config = dict(
    n_layer=8,
    d_model=320,
    n_experts=64,
    experts_per_token=2,
    balance_loss=0.0103,
    optimizer='muon_variant',
    batch_tokens=131072,
    seq_len=256,
    dataset='wikipedia_en',
)
Below are experts of layer 3 (counted from 0) of a mixture-of-experts language model. Rows are named router (the router's row for the expert), up (a neuron's input weights, with its number), down (a neuron's output weights, with its number) and show model dimensions 192-255. Each number is 128 + 32 x the weight over its row's rms, rounded and kept within 0 to 255. Numbers have three digits each.
After each expert's rows: a language model's description of what the expert responds to; "comes after" lists some tokens at least twice as common just before its tokens as in all text. This comes from a sample of Wikipedia text that the model never trained on. Tokens count by the router's weight.

# expert 43
router:136113131132159151173179150169143167082119142068151208082114179128117185114090116120144109189121148111189069153155174116104143111128114101153141091174169118099134175154112169071108162095175136
up0:129113125136142130130175115128088081181078067076137203177138114146110166185012115111056138163144152102125144169154125130089143150092111117168065098142130079161147132127122070170163157047167096
down0:137177105177125130139132107166158232096148164172101093080153137127070130137213088189183145131157103103129128122105147131150107133165118121086156167134131132111124124202133128088151085120091134
up1:107143128187131140098145100051121158137157149073144146141147089142159234136129152167086120145181141163143156177133119074142110151202074146111168104171052108099139146145129159079104069132118125
down1:160099156089061061148141157151118084121135063096106083137145180130113039176113069119148086129105158125124060104158140119140138161127152111117161155086117172141094127121117085178106209138081150
up2:119143146120107223138211139127126092193131134112200101098139187153145227093122105146146128147178136223094084132118134115150193159080118107101115118138088110134144131134181152104117140140111135
down2:129175160121117107106108105137130117091104132233097099167114109173144082088073067149130093146115136097134122150147115135109053130195138119205102144074079053113136152109098191155198145096128102
up3:121151146127122123114179108095140130149141088097108127136155136158122174144056105117182138092064125167136154133160111082118121120201169197172117155129050144150195186161146078107155186107174167
down3:124115186111124184158103150096117128146036101166155131122154091135112126157173056200122165158176161102141184118157119114092146077152165121103105154138131123176077126144166158162123102153011128
up4:136129128106124145070152060105144129135100118096154069111091139111123180138120141067155152088126126108125104196121177136115147145123134151101130108097084138154164121098071174101194169157127154
down4:204160134150163190119131124091150150175161167156151176092169172156124175160134135145114133117085161111087153059142083089099097072145170126133130098154176131148171136109170147103092138146114075
up5:098149133121134157105101150103144116148169186106151071096101142088102101124115123117089026114139126081197101177121176149106160134152178055200079152172074133134176117155103173135118207151160169
down5:137219171085138159067150114155123161102141109141146166105162163150135164139150151082172175136039116134163172069142090145147115133107105096142179076141155154131165153166119090119107153110168083
up6:132148124124081145169113119068155120169102131149149151109103118097131158125159132153053115102179138077132130175127105080084155108087153115118179111154086134178144170126141132074111072128103143
down6:115082150074149169106163137126113082106125119124076132150107145096120133095109101093160148140098137123157098043110157138119164204204124161199115097111164122105118087149138126172137138156162089
up7:168138136166151146127083091122130137079177099169094068145081106211099161194183145115104111108127131080124072188102203097177113198147128126156099144137101106195090169111133148075171129062191127
down7:118085157121120115102141155109110173143127162174086218118143097105130124119072131135113136127143102083115141086143189105094158095166061097098161189138142086102138155127110118178109165147092127
up8:102144140133091197104160113147129132077171108147167166157228167178129134114069121084179070151159096121173103116115172168133092147165157073154100118152130167076142122179195124117098068185130174
down8:133079142131175055115127115131143177161113206125049120116093145119121085171127151204122119103117150164059136161085099083069132166096109128114155089146110097116191088138114149150196087117192136
up9:109139070152109142141104165107112122140124112154128099140129157130077122172132075165137172120144114124116131188092177172140137116173147194165116153165161119102157133121170075114103192084184139
down9:170161159094133173139172110145124104161117126111113154079125057108173146110089126124124154077136094149123143094159121141119133104047074070154151142089147116173080111160078188146187095179125094
up10:105099143087161140163167074056134104149165121078141116091054113118134126111153175145129069077113145111168080119157130102127075101102148118136151092093142173142149108124185135092168153090126107
down10:085157133191120149099114165215148102091143116127120133169158111121129153114131094110206176139131111068132158106077096055139161132153130105157143143106141171176121126160032022131126141198144122
up11:067088165150145101149111102062182162114119121150101147157087179133145164065149147165082098086169086145161109084145123113109100095162202112131145116134095195176108160145122185152084128136152140
down11:162190084135154167179076188200178123156115106091121070104132108117072086112104125116164165132118159071123106158161132138116115171104086173138155102102187078058161123121102079095159156159109108
up12:109160160170111092111127145128095119137145131030129097144202189150127153116131137122152098158179076112155143118170126128112191138111182067114127114094150102095081098127107161171091127120062149
down12:159079103101147142166086120100149079154088107148189075155092105082116099123160101114170110087120125060075149083072159127213071113144119075139094153179152113163149127139119104086091127144178131
up13:094095129158125121178109074112109123135142119144129186165184153205120188128201139159145137143145098098158088140159116113101136137152158104098136145141103134105127127115111117123097109083118154
down13:158182088172136077078137176125167143161108159085168046136044132118145109109094107141057108135137128146125124103127172114121113140126099127135080127128161100215135156125134125121133158195118136
up14:143106173108129159100112123161124111103152126103135183074150071145110142108125061182148118207145047155118087175135143102157137180126156146126178105178144134118126139197126078155119170084155095
down14:106151089190144116124161085114117079114096185091122090119144109189146115137104128091119128138157175078151124110117131128093159096115103106187130132074160121094111108118099160144127103147131148
up15:105141107110119086135149092160084135154178121158085175189161124119141145144139096143111138114086125144098100136074133081131118171064136176150119139115169128164055125135088106187114166105146092
down15:122162139175118194162137128129122146117129082144158111065114138085114122150100167127176157100146126138111117140158065149124175103220142131170157114156142123108125073068144109116176156125096125
It responds to: Opening quotation marks and initial word pieces such as d, D, O, un, pro, ab, often starting quotes, titles or math terms.
comes after: " the", " a", " The", " and", ":", ")."

# expert 61
router:133070129121130128183190159160104157132114152127114137056139124137145159106117134141143129189062072125130053147150105129084195061141089122164105096176139147133099153149107182094094167131159081
up0:143153120105161137187135121072115087116167143140111141109113090154120080117089139146053120121100152033099081131103112135140145145143127139110119120169157079056133159127064114106143131139134080
down0:150155147176124071054110122130186118065130137144111138177139147073189165113152108126126133101104072151129145142065093092183107095138087177118126213122143150121108118149171150087101108169123120
up1:140069181120109070087147116112129112068176168115086152166118135135150138192052101104149110127101175112054117185178162124141160134135188191127158143131087123119130115107099148129125208136163148
down1:123101092102124138178165180150139148182100133091157117091142168106061137137158131137185180147156169118161069159066061174114142157085148064110090139158068121140131154143147118076120113117164138
up2:176134089163076141110107108103104166158146149124163131103155108101112106145116118113144145111142094062098167098117139141150080108074088122116152213082137111104173152075131140101131104160173141
down2:099141095102160134153166083104147101136093098120083170084155100185111103125092167142129100118118146120169131183137163145144124144140157174164130116124173117039116133117133147123108103111127142
up3:097081119122141087098123127195095133081137158155108143167102124115127148132086165106102173174092152128135191201143117113145068215093162171133099121117147155110130091095102188164163145136156123
down3:154108111093136144133196167129153094105088106081125163130141129125090148073124090145103074127121141173150131081122070104144176159163148119121102116155078131123169142161124129094099180146111074
up4:125085189174166116120143135122115138114136089094158118140142084096149146117114097139123049094111182153147111142125154135077149155116127176081136151223080189111111112116206134099095107177116113
down4:100133106148173082146094140171105125145123108105076167080151157164176082166111106099114149163148073075100114142106087099132135162124117073085127197174191104102155114164070135131175129156093125
up5:106168185126123076123149121117161178130159097127138064160184196095110101173156099131139163104178101119150192094161100066109127139098169149089097136161122097122122114132085146076078104136102165
down5:145169122133135152146119156118161093116137106106154185136155035076171110107122131146108156099065091070119105151148164170121124127144119184155130134152095104129115086114155150167136134117095057
up6:088168104121124127150137166131051124111085105080093123093169115144134131106092135160141165145197124132157135156135106148113109186113160124106084097094101156163083146106135146170166173102087118
down6:138126140094120201113122098146106128133108084081130131125054124093119144127136101097096148099080162088096120139124192092131133107066097163154140157151129125107104158095125142093132159122116151
up7:081112107134154101111138175136164164141102146077136158169070093130169131098146160152162101181165205150168140140175131129153156087123120135106116120163108148061127132106142126128149112146103231
down7:164157138108084154116105116124120046122166158124149176137080138166073081179133115131153162085142079142143126056161157118125136115201085098116172106114106099191192161106081050145127160120167125
up8:136125143086140095137164064134122103106125106124160122093065106134085147194102103138133119128128103157146104110104133094121152108131177152142157132079122147148098112126094136112136137106185166
down8:151128160133110170149051144110162083118136132198122113158178174107127132113134104054110189161126124124146125123123101190114124085144042121131134078138131112148133160111200104106115117099101122
up9:119132152116120105106147143194166120141107125055132120123120122119095065101136170105223105155107072164121199103118132106092122121070117151090150154099106091098132145118065209129167209109117165
down9:077128185138115196190094136108111098131119122127116124172176103088119167136151048115174126147122119088147113112152134172156098149113200092138149111149146093180133089050153145140138153141136082
up10:115165096077105127108123181140106120133156122141192116083104118100105133132058135129088119134169092069076129081109135169171128199151082115133106102095124157124140108148126145093121102148120112
down10:105156203150133091110092088149142122089107119085104164134099125103112137148155165170133092142095169130144117153143207111105140094115174113123164132063116130136088096155131131132138120134121118
up11:109068135171153137188113113131147169085116112080053126118113137110127084104126183100088108098133166116141085187241112197098118136103160127147150123200126142120138154130136130096103167155154102
down11:147133130147154125074110161145119143152111075111119095057167118108157111128107163123110103153162182122138148152139236111106126084158067164065136128214132158119160112064115163143110169135205102
up12:126113135137135167119106196132098170104087107131112122128098151110139115204058192141176146137122179104108130176122140105118087127126108122100121116113128140124173137022147093183109161165096175
down12:086113120136143104128129112106149122102135133171112121099165058138116113104128107055101148118148097101116100110023110173187057105128193152119139117113107119102096123177167147111113111122162132
up13:150091150171134102154158128103089166127142119077089135115059115099127174140152148113131128165051126077126175144132139167115144125120172115170084099074168078184129089080147115111177169060181085
down13:102150104088127107037109129117116112121116076158117100134157125151101145125056154161118157164133138144127057070168175088099138154112108152102166120130135174138101200139061148101096098204158166
up14:136131170130109143142122150112115109125099100155118158157174117094132148151087154156153139132068079099090152080105151095142127086145083157120159123119128123171114142102065120075109140129123124
down14:086131158151076139124104137124106125160125180149105102101121130081122154105090116057124113094153182106139141172240113142109143088115129158115105128055125117074100126155150111113096057177135136
up15:125145168082113169103098065100159094158140079096093158146178142152071100111146134160173169142104110100160109141158143070099164136149160118072141179124171141085118130108131118132062088179164145
down15:141100134101206095161119169107122147205100132151164104127143175088161161190086125119171131085163068116078110183124073191125090107120101109133107123128085137136174126131073173194125144063142155
It responds to: Coordinators and, or, but, &, plus who and than, joining items in lists and phrases, as in "1990s and 2000s".
comes after: ",", "s", " and", " well", "ers", ")"

# expert 27
router:125110088136085121157139138195151166104100114102148118108163149142120155126136152132124139162102110058148088151173124122082198140157086115186115124117171152130153151126130165087076183124184100
up0:109135155137113103053130115129135131140177141134188108125108089132134126125129122135107042154128148146093150176099104115130171152098190120074122152078073127150091152135134145156135100104147151
down0:175136151131115138069168134179135147155105163058144109123176143081129112177138119107121168149180105132102135123198169140100068209119114127157153124099166206100145093101112138079104146093142086
up1:160147140133161099102145101133157078089168129170136200159149102098108140092086150173127155128113108099130153143135105194080224118165068122116125149089110118182117126087104101145145141157138089
down1:051146101079101158127118146118101118163089120102137100169134126101046143154160116118126103116169137123111101157109111140192051100158160127169115107147165104133137102155137167170151149135090135
up2:126060147175117146140134163080123149150119115091132107118128118190089128120086183126122099105122188147132125101124107108097119103098176098174136120077093160134075147202108152197102175144185104
down2:085138130072070114108075048123144137151112189175100092136182128131156143117124088186115135106157144124126104111121069106165185120099076163107134155101110113141130139127087170122122160117124101
up3:139124142093154138098115151066140071111100108127140152132157147164163083145139125133199114118140148077116161118174147147122134124120028121088128175173186152124156115111145128090049171080131079
down3:109163096210117127098134151123164123158073121082144089101108093149107173124143110138182079142095133129089080119092065148148174173097153118106098092138086131111152125079050129134091071152116152
up4:130092094118131143125061091136077135079089048108126133129120108150143158121156137113115137122167195072136103183099118134102091127118131145143164092160208116134083155234114091153164173180112137
down4:138043108112114147114185136122130097208090091054094088130065196111118092156106120176102148157147142151134132099161136193132107083159142148081123155097127134114132108147142160162156077107148145
up5:111121112171133068174110104185127126125189162079196167159141111149148166165133152121083153129090143137128161142194119133145172143132142110123134115120145148168174171110109072065067212133100155
down5:025145122150157109189169138139087142151067120199115131162132141098161158054195115214112150118176126136097128190155140123085081145080115062129100118126107131098116046147109091146143109167071118
up6:124093129129114155180089130159107147165149158121102132170125100106141148186093085100113079126145159093143104131134117127103119151131146168117095100117081060136178138146143167141115152133137100
down6:087096148153152130121185108145116173157147095102140099150074141146157114181161111093173190085102100123070146102109097153172131087105090095125090100196129116165144100078141138135169124142151127
up7:166142147120080118134242078104191081204103132165134107065157163106155104154127099066121131104180119118174122128114122117143099109149113104104111111174168109087108151139188185142089127097122181
down7:067125097158179087167124178116075075106133165091085066146128147204119109172158119158167197112157133186132158128162151159167180143104114153120148132077126152165126207100107091120173138108138134
up8:148106134138099121124113144135142043137140078173127140158045069096121177141066141147045133138158132145112112106108163089124111095083107139106147118128090116146167151162164147132108134122130144
down8:080207147122171105163121107153145101112137136127122073088143175128148097108193161084149148132151094141113142169125106111120206103107130090140131127138161130154103148108115120057096126113162100
up9:108158188126107097063113125097106136144107142112162109115085151102134140147149116153092124090046113157113111086092097123166124137122118107167111185146091165089114151133157165106201134104138101
down9:166099112128096156190165078156143151090119126151112101129162137154070125101098104134109131137142114135131115126168164154088161121125109117080165121096146090106114142131138147090129096151132125
up10:118137156144162076156112107143071134138161088113164105129086146104105127144094159114128111119123113092136115124078116116083079050165169151107133162046127113096147133098084145101120150120149147
down10:108155061104131197061130166099167088160195140102119151152116107136140160171131068185157152056155096157106144132174123156165189149092061125128165083110103148123123168101141141101178131110095109
up11:098098150197151093160142171159201150144132096144147169114112148086079083100090168126086118079111143148149093173122193127123119119093054164161087116178106166160144162172136066100148105159190076
down11:145130112111088156112107115102148106131153146098078162142174103140151098107184122145141184155132147117131151185110136116123085076152133130128169154143119107159090081099100081172121123093114117
up12:095081173120148111108131188097124158176134121158106099168113122170087142150103098126148144120136136146180151133135185102136122118193159111176123133102088128101110067117097149103144165179130103
down12:088106163134127204159084157146106121069132152066170110110162124171138138116139113144119131187181074079111123153167062044145047193141126125106116119173133137090159107116125119127089142148169116
up13:114177101109169134135165119151151196100093128115119099075172145101158162174117167124128117112166139140041122113131185110180143083156156134120146170107136182101135118107166116079084142144116117
down13:117052130164123103157123142073086112118144149129113108192128088118137110099046135084100110088176113123193088138144130147137068155112146139108075141136132155103098135118123122166125129033172173
up14:109181124138075042128138148134136168164077176136129128156097146037163089141073143021168141161116149125134169119103127120145098180075147142134122111145152150116158199151129114086124163081115171
down14:126111154102162196164110081098132098101133077124170109100085032178181175111177164201135139133109065160176092155153133152109110091204199108174106178047125119139090104155145113111155131131132113
up15:030127138051133196147176119140150113054120155113187132106054162128148118154101160098159145077129162135167154165115201085148147122095070158130147076154129099111142108117102156183161167131112132
down15:172099153148156158120076126131145144159153134151116125147131117064054112136120078160118131151135163083142100122128089114140133139173172117105068181088136198130121133121128112131105130167139065
It responds to: Pipe characters separating cells inside Wikipedia tables of sports results, statistics and listings, mostly mid-row between numbers or names.
comes after: " |\n", ")", "0", "1", "%", "2"

# expert 20
router:138105127155082166162126175164165150121105163109165199142160131084119172153141096167151090144072142106166095140148087160104137110083119130147141083173140148137102122155134157113048139125129109
up0:135127104145144155154149089143104118113085108147135092137135155128120222149157180121080146166095156166107137136131144140122084168083154127176125152102117119182078158131137139137159156119191150
down0:163179149123067082146098137063171066125153122125139126131070197075122081064150158097141161134106095031136177058139160131133144137184109149094065178140113167091167172145132129161100092109093117
up1:146088163142145131125128155136120204193030157128117099181120127130188177127177119168110135124135134126125103173069098137081161081105191128145165145137085150128127121155157097120133145175124169
down1:146200133113109121141097081072125125118179125154085181095140187131132084132083139128146104186112145147108159182212118144125093141076090083117181177134120110113111135131086108130099119094122169
up2:141082052092125102121091134126155068121125203145141104126085148134158104162074154150142147131138130105143165118111132125152148111141185162167138144079165093121141136147137097131161164112102119
down2:124150129140135136105104096150066149152143116156134124135178150059117143077126149163111148151190112114097125107084141175137085119139141106104096163093126165162145158163123143116100108096194165
up3:052107175101139176219141144079092104107138154158095100144105126052166124129172080109174110145117089123119144119123152142119138132106089122125192132151108187129076127090125151160063125128084115
down3:107116119121115140091141118160136100110105117095129163174120135153151094196146067126118158120107119133086117170145135142139143185139178115149159155076153064132133138065094125048149131110202176
up4:117181181129137144114151155095132107130157164118153100094108138154120193127180144109106157134183177111052155130199104219124138135146138177154121109140154154123120119075142181154065123163148208
down4:084096082107189061174107144135107130143121084107130112106143124098153132191114131177131153121064132135164135141020205061137113050115132103126122137084132130097111082127173090127211143110173174
up5:173096081092124125122140091128183139175100115128066165138159125125101151100155068138138142158155106104096098105122148101114148122083090145183115139148130188110140115082177098136147112105132097
down5:202172169096100176136159154185110129068141144144126068164106151122132124126145159134116119081097122116158151134183186133157144125143123149072121115077136112119094142168108132121142151070080094
up6:153095127093151107133086103122153131135107126185185106143123154147088094115141120124116140121110129115151157177058076049109066153143154130099118091115155160184129127092127113142131170152150172
down6:150185135169116114151172210126092115134109129135136073081176166113139172127062151140141111155121148133122138106144173113128172202111153136179122175093087124060111141174135127138210118159152099
up7:123146076145090120152063105099117109168150087188158143204127121131126116113176140136153096132113060111101134121108149140132146138137127145187147175103089154121123144112161155151105159081128136
down7:112187164129170182101180191151164161101126168127091163130154140148161146090044141136184148171095179112183135151139146132152168094051107125108111111133159117137138136183124123126080065152135140
up8:084136073166157112134116142098174133138098151130127106114134053108115129089115110219131135068105141152159127136119172116122137103164134060146137093183108120117154072082128110136084146113145114
down8:145089181152131158117114085105116113136191157102109197172101133098143124092182114105115152153112069066142190147110149149070141113061194125139137155096130143155097092121137095126146139118142091
up9:095120149155131150148100161149056136167137118085159136143096099027174122121115137120106140161110142182121153098183160106151174094092169144111164147094099095166133120126138124047141134092089100
down9:110175071127137074118140132154152143135089079175111066173180107172099185080114087126055145148191140135134109151093155122086143119168113132168117089139114149122125154129125154128115112149057070
up10:139119115145118130098143138137101120142120136137064095142115124145100127115143100112128112175119166109205141178108108122119154194138104066113119165109130104143152135165137189116125140062142087
down10:129133132175164129121083144092166101095101123125147134109174103165123120153106177144103177109095115175107114085122104122129105130091121136150187158115146141151147139099170127140097117157163131
up11:118126162088075187099111133102089153162133116101107103105084124088125130133155129122099101152138095073120134078100109105166158089147129098096140101156097149097074123086159176114148177107196140
down11:132121147170148137139157104128087088125102103159108145128192153126108094146168112121109143133118156128095093169121161161140138085108102130106116176115152145137162179143110111158143079190110139
up12:163151158122132090141114134135081133100083126097126110117083084130173084160116188119109146063151139109070181100147119121155163115108094201097132110131118129107091116099154092095079134174115172
down12:134123091114169131083119121110156077154131161044140068164163120065179175102126085125158160175099073198121062104140118110102094064117132099102149128092127127112150145140155122068192098141148099
up13:119139143125140063108099165103134159081132106131194160151113171090158127154125090117159141113134119113146072165080065080187110124131099114097138176120102142093136160111164146126088121056147079
down13:091080107111129183141129107209108121168099147142103132125149194129175138074148127088136154142139171128160143072144123133120189093183152124109091088154119111101117097119094116087143115156071101
up14:111101136140143158160148102121097150096146124121129149142104112161135122164113116141090119137061135066116169147161169085147159174153089104125139034124140116120158066102100130146160110102166121
down14:172122109129116094127134191124112096148151173111124131090100161098130046121173101131145119152141117140112118121120129151082187162152092134128092059078128169107114148101161132135060125158109128
up15:188119197082126123156125095177122166121147093130172073106143165141183089178058139121122136103117184091093189141125126137144162120115109047113106094180142178182109155138152133110112162089118149
down15:138047083161115144160082138078096113101168159111080140122097116136096178167127167101182081148158138103160101079095144109092147119114118110173045137134109110178119117153151155146110115165113157
It responds to: Syllables inside proper names and words, often after N or V, like V-ul-gate, N-ud-gee, L-inc-oln, plus out, part, them.
comes after: " N", " ", " n", " the", "N", " a"

# expert 56
router:208147155120094139144106142144145157132094167129118129111137148093130166116171170120119153170074079126132118164169103211051161041142072093182099141164150106159118183127105160146119156123166115
up0:168136148161088094152119155125072186132122154109122111177087119070178148059134130120161114136131111158116128168106122149123179152105142171177176174094165161126181130106118138118123155161168067
down0:104121145158152097120179094167176099206151078143119134131120108135174063128111117111139116132128106105077120095162163153126091143085137088124164150139093123181053102099189088103104097166150178
up1:130128114110129126097110167155139145172081154133123141127138137183150128150146100127114114185146093112153116077144095193136143117148098179128098176132031122119123127125113113133125056125142133
down1:127173107149190107135149090087190143135140074114160092138152143186125134113091158136219207046144132117071108182116143081096084117119137162117145151112155156126117129060178096139146140089173069
up2:114130141143049101083096171123143128129180135109136117094113131159171120137102153122116105122127147166167082125114103168056076084100111135136106211104158066137161111070154129125076150187154124
down2:151106108085133101168150083123062071194098166123126137134132159132139107098166084149116075138153132067134186139110144126168129126184139125100118149096090125135085165070132148108115096151154150
up3:160136172115142105077115097128116139114135072133160108103132140179179097095159156153074063131073087131120125173164097126114071084128174138135139137163162163146135144099132126125084135179110099
down3:106152119145113159126149120138134060087137186140079147119125130117135137124083055101144195164064085116208174105148131139116207075112138066102123107164110123064134165121135136153101084129115175
up4:100146107022143166177096141107141132133198117134164133145127137096140107135142165167094143131060179149118142059135142190038088091103126145152103108139073102139117159140060182157109126136163138
down4:054048180033155103152108163138106106108107132189115116097107145182126106162094085128098106107165128144088195140179142108134125154139104127064153174131099207130146117117121151156122129140095134
up5:150181181131123161098127087164163103139109051167145133143175161143121143161127145140104153169124119133075166147096174138144116078125152082131104082096100192152093175118116133136091131162120137
down5:089110151149167100176081122183107085113136131108199117172164079100135176121111076148126081133140129125107091090179113169132110198121101120082108066112138118180113118102187130105110078129187132
up6:152122149158184140133134150179147068084112122166105144127118128122170187164111107097134156144165148245186120178168069154086109151127131169158169131071101148094131125147124112135150101153119206
down6:093148126114066118067129086097129148159151099066178127123186156100089102060130133177113158094091118107126055102122165136098234190044149099119113133182147119091129124121151079111150162133119135
up7:154139152099124128103124053114140169171124161085188109153099128100116100110128143095137178142143105166142134131152177132077124142094091121129112132150160097124177170094142151068123145164133068
down7:149104114148081099139124116100142138144150128168132170056124148158179156123105130190151126144180132157137167132134065137139096105139145098119106114153138135107097083112134080141092127128100142
up8:081115131146129076115102112076127087093075171101088105139117100118096201101136082149149074169194147108150132133101177176074113092145134075108120142085159118098106196064113125202095129122089121
down8:070100081127079089183144072147077162124163157157152130087073152152123047133153090116149144114115102108100140193160183125185138155105144148134128148139120130137186135128129129122174133171159134
up9:090139106121089107116127091145133109152118202146108084146084104078131113161124110163093132142103145100047106071128077113179105116113155118093133142178093160121141140082106159133118159156072110
down9:150144085172106116083128091094130140128117092086075118137172137168116132142134149132102148147145128162202148155179193131051103137141162136181065141084119186071129176159124094167170119168135123
up10:147111142126133150145152120123135110125123144122126129094213126094147056139088123135128124124117115173098123149122084153187154106115117148102164101144115161095149152107096156144107137162110057
down10:138119129118136108073083113127116125156173129087125160126105122101148140097153172142110104179113071117164137144139118047068180183170148163169079171107200116177091136117151158103098119053123164
up11:130083096104100172101170127182117117132160101101115145109112129110134066108130150093116190200127131145166141100140200174101092107152113097143120157127184094133113155129141117131147125115128151
down11:134102079137112124099076107111096111147123150172184176130142114160165137135152168148133148059090161159138160134208107148108075159107077152210155120147128134095110165179140160172107095093136105
up12:117161137174159132110114119085144156113140177112164077160055127160079114126116147149132115148114068103073134099144081179066108168128107115135110150176096174112119172133139085130096091119152101
down12:123098103095158140123139129122149112156129135156047148138141109083128139125186102095124117088193189119108150150142137123129135117149175134094092068112099181182108116114156098148085140125157141
up13:077150151134094124098122152143094181118083126127119050094136157114133080105168131110227092196089147128164106109135088175176147108170123092162202137142141171147145152130137145076105118088122086
down13:127101129200150177167117139186145110120164104133165118088145100132154094136127093119179041119123144142131146137119178136092169133101141131121114151141157146070127124149090142161144178135085128
up14:116125093121159130075133120042143116135143120095090154128125134095114192149169127135096099136094101086133126100156104178112160130121143113098110184096147158126132081129114161127090122155170126
down14:130180140102158098119105125122107115148063204145058154124120093139099149150073145089166154095138108166088139178092130132155109140142165171147120107126051157136135141118138098139168118104143143
up15:156083102158124080090139113121160083093086075156103143086160095115176098140137173128159148130148097098193171098087070164097163117193145140122115131088115154132106116096124112148115139143119121
down15:135236106165166124152202123144107149208142168094112136107131116172091137167126097076110112138052162107109116196182142130106108152135148130147155107186110092136168107113154173157130096153165108
It responds to: Consonant pieces in names like St-ig, Wr-ig-ley, Ch-inmay, an-h-ydrous, and coordinate marks like ″E and invisible separators.
comes after: " St", " M", " K", " st", " m", "r"

# expert 36
router:198129151147120101150161145148127108143132145115171148131139143092100164121134139122166205162120103100138110157131102141109125097113068095151105142171159103125104161154114182102049154130170099
up0:088172121137126063088133132135120143153124113117180200133192131135110148195115132067129141192121108131087116115158120133174091150140103133255154165063152140169175115084134129137126117083152166
down0:140087153119175156107110151101158100143173173135083111192074132132128116074079183146071168114111067153151130134102117203057135167120127102098097110173129173083117110145086135037119100188130155
up1:074089139132138117142136118143203223135119166126114203131097159083130106165126109077094086077128137143117103135115118129096066110110124134194137084149151114132146177181128147043106148084189109
down1:186113139133149160111158200130135076116117091048162138101181200163153197114130125105128139095160092133154205126089120162130148112171111166148121181100105146174120132102107195121187139145107096
up2:130171102135161170139158154116126044142114120093082148082137189186148150111130088101153107070179092128121150167185164090087154156115145103079111199161196132134141103079111136135106130134134127
down2:132100183100203160092090102118162135091169168089163153192119113107117107036139190143132090131137132158184084108060156165138089126069189150108149131156098151144127157167114101087159136160084040
up3:116126179076090148112099161121098195112123151099160153172132149113097172107135152062141144200137142166132183105098058139157127133128090116192061103096108126152110170141096118113153107137171080
down3:115210131172187143131160140150140112125113116112099105158121161115112108109132133085134165100080104123072095185094099149134099114153103142117161157122113137182125138141121128157088189100135132
up4:178179117114131125116124185139097132122126183081155151140186134149102117072150117114176144150081083072172050109094102090143132112117102102149105126171173105153123142123079124132126164150102082
down4:162135161188124099109108094118140146075139144118091141071096124130125168123129122152085086110181095105098184163137180141097107132196095133109116149122146152153154110137098150111102167062116138
up5:165123091206156136176073112128200140152091147096121107135140141137114166129151147076140086141110089125111086102147140136113099090097113121123160159052134125091175127145098090178061113139126109
down5:141111186114159132088223146138148193079154120098165182135136151138084147114168153161087179083137117129128132151112094119121154163156119120091152097160177168201102158061134153062167118181097122
up6:094134073105092166126150105128099073147175158154112106118120073169143138091107135149077164128182078127079163142096097125184105095211104112149073162140166132105165179161149162192078169133137168
down6:139097155118088157148127181124158105065091120127130152105121165070160123158173085113159091160171159112111137126144126058040156114063138194153075181113164131139091140095146112070096094110179120
up7:069084101137217182178159149183101174171161105141147165129141121025114107128128159160139113136165146171054128179176182182175102150138124132102179155109140144172173098151131130092133117157159126
down7:143114135113092144149071182156173082122158139177088163144169140206111096169144145141140165122158136111140136112115121148085104145102170150143024135143061116164139109081121152133095119125172083
up8:115162128156210184043179139112145124085115137147068091108108125131147087085171124176106152125169134141114127163134095103117119111140126178098168178095152114152072150094144072094109070133189145
down8:161043144134076109132138073148137142152133164154098103167125138126099132174129116133162092087078081145144136113119170134111147155134174133131135111154084070091134094116117137143168203142179114
up9:102152111174149112088100160140119154143084094078191131133167097134138166141126168130103152139126108108113072162156116116158112061100078153050168127148173128125131131203150138145108099129191123
down9:211138189082120119135196113128165087145155116196104121069106146127129122114170104091102118091177092109154140091113134180074127146173122102120077136126111123146127167107116104145160099132103112
up10:115124173073119136131123198129121098109087078167148138135167114126151150140121107151113159098119156110113156111082104114076065098160087120130210147099080146124110141129127145152139105121111150
down10:200095093120131111089148091121172095144128124120116115070115163117126139069198085140172154176094135141116131104158089165098119119148147085141122123152115130104158103117144160067112173154086088
up11:170149148138110087130124110089150119122106123191145155139182128103135131168155134140103085127105107063061121143132160108089132196120121104109100225123150114082221098124122164140109122121159207
down11:158147094159153117190163081142132125146092111164139103122146114140092121131100116077110160165073075129163173143114083132185098153125125131153176156160050065165133151172130182119086130130155038
up12:089134090119125150140119116136123103146148101069054127194138149119187100157048127146142113145071156117139170095119089089089153181171094090190122143205132114081126160065176076111108154156096141
down12:168109118096127130144167092155145139133025166107175137062158155136146140124096143124097156116135186086189107150159168113102165103069085176106132105113133117145166101174114170121075122148121133
up13:181134110168158126163139196142171106093125200076104075104116090090069080128108113123148149157138038087110162129106143090104090116135105084112150068142120144081147134138098131141167153123152174
down13:136090163138145124109118151146144139172144090103184129136134106104198157130138112130131115126122192147073119118145113159115106164158153118091190075166107123109214149113150113115068163141165173
up14:126131092151084112136158148145207131106097091106113105143212135165129122122148170129083186107165155090077143124145094150167085137106113123159054092129111101161130102124106109126061130153105161
down14:160061127091187130159069113136138158141201130090138130076095156125148175135056035121094106133112144159096169126137066143096118066072145090135150144159104124082123100113174139157146133148108119
up15:148062175099118151199121127077133102145100129115170154180086134130110152140082122163120171091092105100122095129150164161136114100117076046124125150125115131157128092132103098151140190154174148
down15:171097101096172052117167127100154177095134066130084162095154128114115128091108136129124129210202155160153152125144050140118147111120144163127115068106108116050150132169143141101088043079061154
It responds to: Middle or final pieces of surnames, places and words after a B or m start: Adiabene, benefits, Carolina, Cummings, Mississippi.
comes after: " B", "b", " b", "B", "m", "ib"